Weights of a small mixture-of-experts language model, trained from scratch on English Wikipedia.
Size: width 128, vocabulary 7047.
Experts: 24 experts in each of 11 layers, 32 GeGLU neurons an expert, 4 picks a token, a sigmoid router, a shared expert of 64 neurons.
Training: a variant of SOAP for the experts, 3415 steps.
Below are experts of layer 8 (counted from 0) of a mixture-of-experts language model. Rows are named router (the router's row for the expert), gate (a neuron's input weights, with its number), up (a neuron's input weights, with its number), down (a neuron's output weights, with its number) and show model dimensions 0-127. Each number is 500 + 40 x the weight over its row's rms, rounded and kept within 0 to 999. Numbers have three digits each.
Before each expert's rows: a language model's description of what the expert responds to. This comes from a sample of Wikipedia text that the model never trained on.

# expert 8
It responds to: Capital initials, coordinates. Single capital letters starting names or abbreviations, plus prime marks in coordinates, such as S, K, VfB, 01″W.
router:556423500512483515488509540487511506512490481471503495496488455472469525515474487469509354512521561512496529499507490496479613468488429518481464513517465480606468519496511503487489492604457463506522417475594500447503450538495536524549530432516521452487546556508523547471474425515574487428507534530514533515521526445492495518436528462524512444543490470505465449506464570406518546480461
gate4:526458458487537523465454528456495486471471494476526587425515453562560528548428511499529420478508507491468495598563492474505507443484501497465543466485518529522554527585499551522514436555437450412597484451492526468504516564494467530563500507439515463542480531422562506504492511525452505460483475497539482513525549570524454511488513521477477471525427468450475534483503485464508486390513
up4:530426456487443382545460489475438518558525528487547523482465469550522550515501491510546475461452492578499531548512493504490461436481431512525451563508515515547523499507476604460530514463505516527459496498476452464408546506512483542483511441506490489433575532470519483491504405465531510481455529465449581539567469463484544396477544506451474536483531535480549498519551518531516506462477
down4:519461560472527517601521515571462516526527454443528515489506534556514526439475589471453450443524514543513506442490534486486566442512445492495486477486450466526513585467478481507573484466527510450501486426561473569525516395566496449538454447491519473490462491519539546468548475481491510524462529500563464449443544458431471480468485568496497480437492486518551463434532521434514485509467
gate5:533469462531473539525508566527475524501405527467530427502453537536510495541515462441526506541498492527554475498521415490481547431486468480454503508550516523512440467517452525520473481537468494517510432538555520450536468541481453516452449515500464491379522460522543557478490460584557558442514575531539600536514485485519475420511480545472458447501525427578538541501546514514479523501513
up5:459581588450519568495436568456515455463456538482473509591516534506455520536450532457528551490465495515521518492485501469479560520496516502430547514421537482420518583511441460490559539497523454444479523376482528487553521529492498470520488566484519445495498518425474501447514465550552499489563530441453499516486567493531497472506499540447492461519504512518476488528507449448518426483447
down5:437523514486563501524520600529527468484428530522571538521530433430537519489468476499561569569517494467486536485488514466532465484464562530466478551484580504565506502537434534490492512494468536461465479453437529487502514465468485528539495435533483437415541493461498491497441484529442529502500484472478484402464526473505459499531450515546469531439498508536512472508440526469608401489557
gate6:422499456470555471529473496424514588521436515477530489484531495516416505468478473424508493478462542566490508485560475566392538504431468470552509493514412493478493569497547481464497544475492462520504471492551472519533544488521490458529465541467549488493518548568516487472589487486460521499537531437555528502485477489497429485480559488501466436474461472480464547475567571395540517507518
up6:495568445438483496484544487593533503515488464409490463499472575471516577429557516490512566538538544522524483508520549531444481455475570432469533519549475480514441539466481500482514517511473534494513535529569438515603506499494463463448540509479504488493495520508469497527505465509454515521592570493417521539497457554564510470479411492484500472488518510528474442523492425537477510599469
down6:488507532415519483481481472453480530501523467473518545525467526485466501535514484566499552517492446502502465530486425461445468487524503482504446469537551449424507536520502424464472514514482459470429504551499453585530494505515431479477502591445500438492477507541497503532533569513445479601492487531521488492469431489483564476491507407431432527530506613479448514525520503470445585530557
gate7:579412545485469462517464499438546439504502422484486482476500480489513502550464495460475507503494495432448488514528459554488544565496537559459495452474465471536479553410492512544502494470497499560531544486516503446592487522437579414508447458406525472506518493552573512499418477522506468459466429506442503487484528473543488538421525543477458514552532489476542511536518502480426477481549
up7:505568483523443486499529478546506530395416519521553537517533469553463496507511497511520499460527444526495500426535445493514506552428545535544539534523498463495489560516568544452569493431516545614460463472493488503508500505441558552491426448487508461512502498531482469493477405497473422470540496481556453471525466535499508406497529577544505504459458531440505485478470487542445555495498
down7:457488531536530519441502479510531606453515490442549510510437524476567511490521480595471469462528477497454521569580471614501469509482544494475482461514508502562496536520410509492478449482573482418480489527543527497532512443456571494518465463511499500473577555539529472531546454530482508448487453511503502499534545466503603512476508457506511573581510459559467549509534551475501501506457
gate8:461446562505485578461534476490444515539466522492462462523460465535453531488480490516513447431540575538485610516524501510512519528511475503450415489512508468523496545471509433442506468544511494488549492512504529476468477522480475469578514476539491437483523584469541497474434413599547493525549490497492553447582509528441476530459566484470473509583535427493451464552504536548550497517505
up8:413568557440486487456515497493480409466509519525565535506435486499501536557512471527500510475485475578436430525535559540485495588504536498481521508518500488528527580426472412429527500429522444465509532509502536462467484499468450496519477410550520504534521510504514506446478486516468428429470516472459514476521565454467500541450465530535455494466467451491424538460545517481574489498442
down8:517485417462514507541536532524542507512518550489560473538541517533473465476478430518545567460544500526558544455499458559536526513566504481481529502475455566505526476405528478543546480559481487499467434454559452500453452500517497416451495501418581509500485503492488465402488508436492522470548549582506494575535528484473474491496496461424434420549535470499525495489503558491498435529503
gate9:545503498536511430465557502514521481462492581541499498499530515549551506524473475517548415491572553501531513490494486542446581487503442496505440533480487466523472517451508454488470463444443529469468431500478447509469534525438559544522470467597501522511416501551462523509550466489482563511474486531546514458543503495553561497522460548470546536514507507590507507509457473404509607418505
up9:448422534483489548467533540594492482572499489494524534554576516490568557504524435503538517510518519487492489521513523548485556438577531474494426528590435523497506441434527524528501510478535443489473547597542458461546474532491545495470529517537511522538431488532483561516526429503498498556478483536522527528546496499556567498428522452479547424465541513506497493434485494493571523453466
down9:483503542480468486520457561472553451525491506487542517492553506493563548511511416527484471490478589483507489503475508484533528549491519495470545548517524556518520525466442506534483471518519554529491476518499470416423502601466540488518502465565487415495560511539491518402548437461501552404481508533509558481608540574479491503519465482466527476558463600523445523503470498483462453534468
gate10:534447504527471450464513536471472486515512483527500512512540498479501451405542544518485486523492571481504536504530496470459538538405478506491477421557479498503472433532498502521477463471488483537549482451450485544412536424562455534431468493503522492475472424505530492513550579510426522545491554489407530488517547451500435496568548495542544535479544568512536545516550566442437426498507
up10:463526527487440465477550510555438495501506533508505426485518456496548525472581530558429444497490454477449510470441493475480511502507509441498562426520590494449596502492517464496479470547482439481538494453438494539467480521479453486541587515497538524552488468455472456496433487538548485559519475565429526460557530449507504473512483522557450437486493509487459520541514476533504549626507
down10:467518519472532548477531535393550470461507491472483512556500466515476490526469493491531451575565557530499493513439458403513525499491508518497529487487454464561553441509492470498531455501494556548543447451525483433545532452565540514468500469526505463478536565529553537469559614480468602499518491522514470509539488509513495536471534524526553523500464477372579465547519458504531458472494
gate11:472479476498563528517471490582568500499396493485510483498514522481483531524542499568511536569493533516538475534511460474497557515477467470404476540537482447525468518460473545474454507641462488534526514523473499446467426503526497554587476475529500500460460512559519536517566432515532450460543499523549451513421487458550491519525503510524454499506473465517486467490566580422457575511507
up11:550511530558522516484553533498477449529483436529521520540494536492499441533515537518468567482510499486526509456554544465553474585512453505590541535477535491514453457503526529506505511499463520452466560432498445537418467466545546531505550424552513530550561485458550472522504498485492541524420554460493513452515525517375567515474398496529538473516486572503561520510534475550560482467490
down11:512513543505513532473453546542470518466493457488558563573482463516514481541541549515435471447424506556524476520442512525522534466498564446505537484504467440493468502443492413500505444546558466442439458503543515557451558563484452486568445431494527514561483538490422500512503563533480452532492490539542448447474516471486463438397492510470536468521445504483488503430527510575470490459508
gate12:451466545421466489473390535420504482524390458484462498489524488406497477508530548523496492584487479471482480473488497543545501450461446469440452461530478524525468496564467491505443507565569452500501480518533507512563491511499544524567499455469453532435462525480531497431504486512542501517467550450554539459493471490555493542504489536491533544408450418469483513548514519479540459474433
up12:517483541550524570531465587428518482505540484411482486536496460535551521472506514494519480522520548476496573526475475492573473493526504528501589508528524545529490399530496461485558504508472427496552547514536471525463498486521470465471528533493506510526476490521537503444441514526548557490503524460500513515579575465545524483563418557427470548527538524536500454459471437492546405530405
down12:464467578499467495444470434510519511538505496550529531492485555468438447548544488506509544507496434493469475516537484488543465408517595500589493503516502437388501565436525547451514562431594462471386560528517523561517532498492477490544490465504502528529476452477514492544509511479491452514467506540532449472472482508480526484469507525448480519442492513452507507489556414562521527501540
gate13:428546518501502500578489524504531551593452462523516488495518535433512459444469500528489515474493519482514475525469492529468528454508502490495496567466508445600511571565473490445536503530535570476486438558506504560479451539471535536453527555521528544462515525454467548475479448505490496516498455489482518475491458459555502458579500421582551403489484540478440515478477506388529442457456
up13:507497487416526452537529512517521550522530538463525483472490436542508497538492498558481462541493566529500488443488530494525589520462543539465525440549499461452478446500558513418505539430500486459466471503372490480462504528462558533537501477464550524426600539512503444510410461503448467458477509538550462548424534468535492530486523433500521471510512475487527483530476555480438470428528
down13:494533558464434540436477487509580567454530548459496486487438551470489465552516458442578518550582490509391465473534515475458553506464504447532481502442502435474580480544533477547504559414504573512523460467496426479506504487464541528449501538438512529475490505429581451436469491486577504461468561500460491570478498499539484515470516496542514498520470527524539526491474468503510479496485
gate14:516529450500576470475561544543586430527535535526528504536508534435523479569552468492454483607502554491489565457458472557476512494429476568472505503501536516593453467502478463462522513495485460458508476491553499532520498495472486563513472486489518476542476539483540443462465441444603457428504529512541499527483522488476560476436507516612450490537479457522518473545459560471500537510494
up14:588536522497463460525593535537447491468530581491510443493499527517484509473588511450474538476494548542509478487506485539524530502456534471516553495551511557456451487513481455517486525491498582477608458543407524505536493594531487436476490468482461439491464544450453485490496571506433467511526515497505484538493457494548562499499538418502545479470504472553609504522504528461556459548503
down14:546469489536455554553459469527480545468467475498489487505488535450518496518490516437527474550482483555493514507524520472466529504449579516509550530547521492543625495562550435497483520464444466449458480496457508553567452463531482454459465434576522436510483548548525485445457549505583485453512510464440550493491511484498594479400480530424467479442502520566492493489461544493493508554462
gate15:576564484522499503507526495545483484490521522468526471447480529527474532415482488556533508546464519472500430496540502509517566472517555514534555540541487474515482470515503516477483456473505479377456475464565498482586518428507556506557590449519500461470541494436515500506582480517491469526489431451541524537476553494590452527523575405525509522519483462467569480558530521539529450504441
up15:477491481434552610495499459469548465497477508562472487511567574475488588456481490557490498477426517427504448450528461496481485464467508503496528541588508562495483464507474458550465517512515504530460505529449515474511483504505475429589496598513522500492495403523494461573479456426484485536506505445418523467502481504494574481529533482485543540474446514515529553533448467541465479419477
down15:494500511472536525472497537410497457477546512536517521487494452475515523518488470414469463452456494468521624498561534494552516461527473494496524538537509520479430522437508519397496422494503449544555464591452482575519443470480461555500493435479491474496538468522462504398466470549450459520543435472515488503560464475493527425486509489540481545527529492524531532531473608482485468476507
gate16:463445553456528561567500517487498526504482479439425474460470483472527510467510511441614454429531512501466554526538507516528488479396461465431465518513500510537505534536491500435448491568528497541533404552528517493557501483555512588495516523538450421419443580466522541479448422524493497502523546533552485465475490506503534547532532503542513479544534499498498536531557499475501557510489
up16:472492529554478479449454541471544507521459502559430538421499522506527502532456499463518544444477476412475489537569467521503576529489442483502481494547582480485510476518470516517399473508419520547493482548501428530585466560511561514518483512515597478509517544436571510497462524541482534605553525519431541506476519555525463532482454502504516489539526507506462433492574497533521501482466
down16:548456476494520458416551467523511530562491571523509528512486512480440522466474483495501505545486537491505452502531516474466525449494439461522474436531448472552479530440461519454518507510555544456430509583579500393505494578534511507526479481487460509511505511494508517555466512433490473539542518468555531384499520476513514573469519549481476519450538523540577497505593435417456467541480
gate17:550479568498443472492419513509446407489536534475491494439519425533483497496474483522521476511518515535488509546469490489430471501502494497513438457550451504596524448521547556546444404589490511545499453521549455501504487545502526523484473503519497487498498525504518547541487484521497529391544503481577572496483494529544458532494565468537437432548514546557468540556440515410520493538482
up17:500557529509498449473460438483535565453479525484496565491541542511538569534513538493508520410461548497493540492492566469483534609463466554522480449497570591491525543492538570494481512575551556520484498494446514488491472545478505585567525540518530480524472424498485476531498526571535507542523450524485499547512518518505523534479532543444549455470490470382442550495520537508451564492507
down17:533444456524521524495525511519467451490491540497536526520489495444503513452491479446456499482551509480440476527540493465477490574534501549412455490475555449509547504508452519481439495473588484490471512498564539519488481487448461441572489480539608452420467504517561526481416518534517476508587550586462487465479527515544535503423470553494478536487571530540475456506541423436478455506446
gate18:527482517446525488516480505480481434513541482561492510471529497566548532517498495463430479563502546410525524563549469443502507566493429505463399537514503482538416520470521543572440535526563493509494554533503481510495552564494523582542507431507582463461473508406525516545509497482521508486490525509456519469467450534431475495483539565527543446536539521478544454532499516460558491419471
up18:400510525539481512490472493498534411455484530447500478548537445548479566512505500488471520489481556526548553470576500463462540498465470472469549529501516467477513553482427443477544541423574501475514525544454430442539516491496450486525583501493471510496457468517478517460479498471550417479544545558517480496481480473482606565475598503494448459496526563430550545466473482486526509461532
down18:457588494493458513549443472445500543515428523472447539426488469464485415474504574520423444612432548546505500472458482431492477500503536499540501491554502455535447512494531476531455468482516495461457518483516521512528474561510483504533562576486500455559503458505470485482520501523521538540491468475548502485545560468450563519495521439419464487514521471509499523562454447521546512392545
gate19:544459525520493570548449516456550434486493427480479458570565403516517582424438537412549510476505509535492522557478543523450557527467476500505442443539520551502483473495519490485495492522425469494491494451591442562441497472529521508571563464543521464540523484469445504432543480521495541509467479470495476579538514482462461524514565469549561498501499485538476507462456543511513537476478
up19:507449520468541488528526497437471530440550507476486514529482513501501468430470508491431545521538506455507461457444491481493561497487534448585563509536510454496491520440490469551514564519528428454522511433514514526440486541502426423558530471517552394537455534436470444470521553558489429565523494435499448479430553502527497546507450516489466466501483450515412507452516467520566509479502
down19:523536439522460531518446467557518563514494488504482542482571478472522454506515538477512454529564498489500502479543456466508513501469433567431452468544589508531536448533529438495486496538460501494447481476511405457548510449504540554525540516475504549467490550447468484415549500476525513392474514532461520538568486585493532485473618480495514461459553470459531527531483530423503521470535
gate20:478457439547492561489520522481382521501507459499481497422491484505519492552426480516524529459532498458438508543542519548501531437491525453518493533528451476480467555492456506568448545549505470482447412465440514481494453532463476482556472398405514507581550450496585525544464519454583503467521517510483508546477496440566524510501495468482547547521489525569503487445495538516523532455505
up20:514591459432484515554493531483556461508504532476507495494570437476499509482485558496564560528508602498494489531491450568506482447466478527591479472479555566495466484467478500497512538529583536519472575535492465445525557508531624476494499479503560500529484534553448497428491523522482430601497488489470440447552487448511492434517488511430486481479491478445515515444506499469527521525523
down20:446583536540534554460547548452510489526450517493534425475429506487547461482524497525510547468552520517573497556479452470539404503482542515541512480448533473559445540462483445495432471465515573474452493492517495528415502440466502526478567540464493499501518480550492502437512511585542514487465450526527472587553481515463536488445463513441582464513432492473473512491564510506426477504514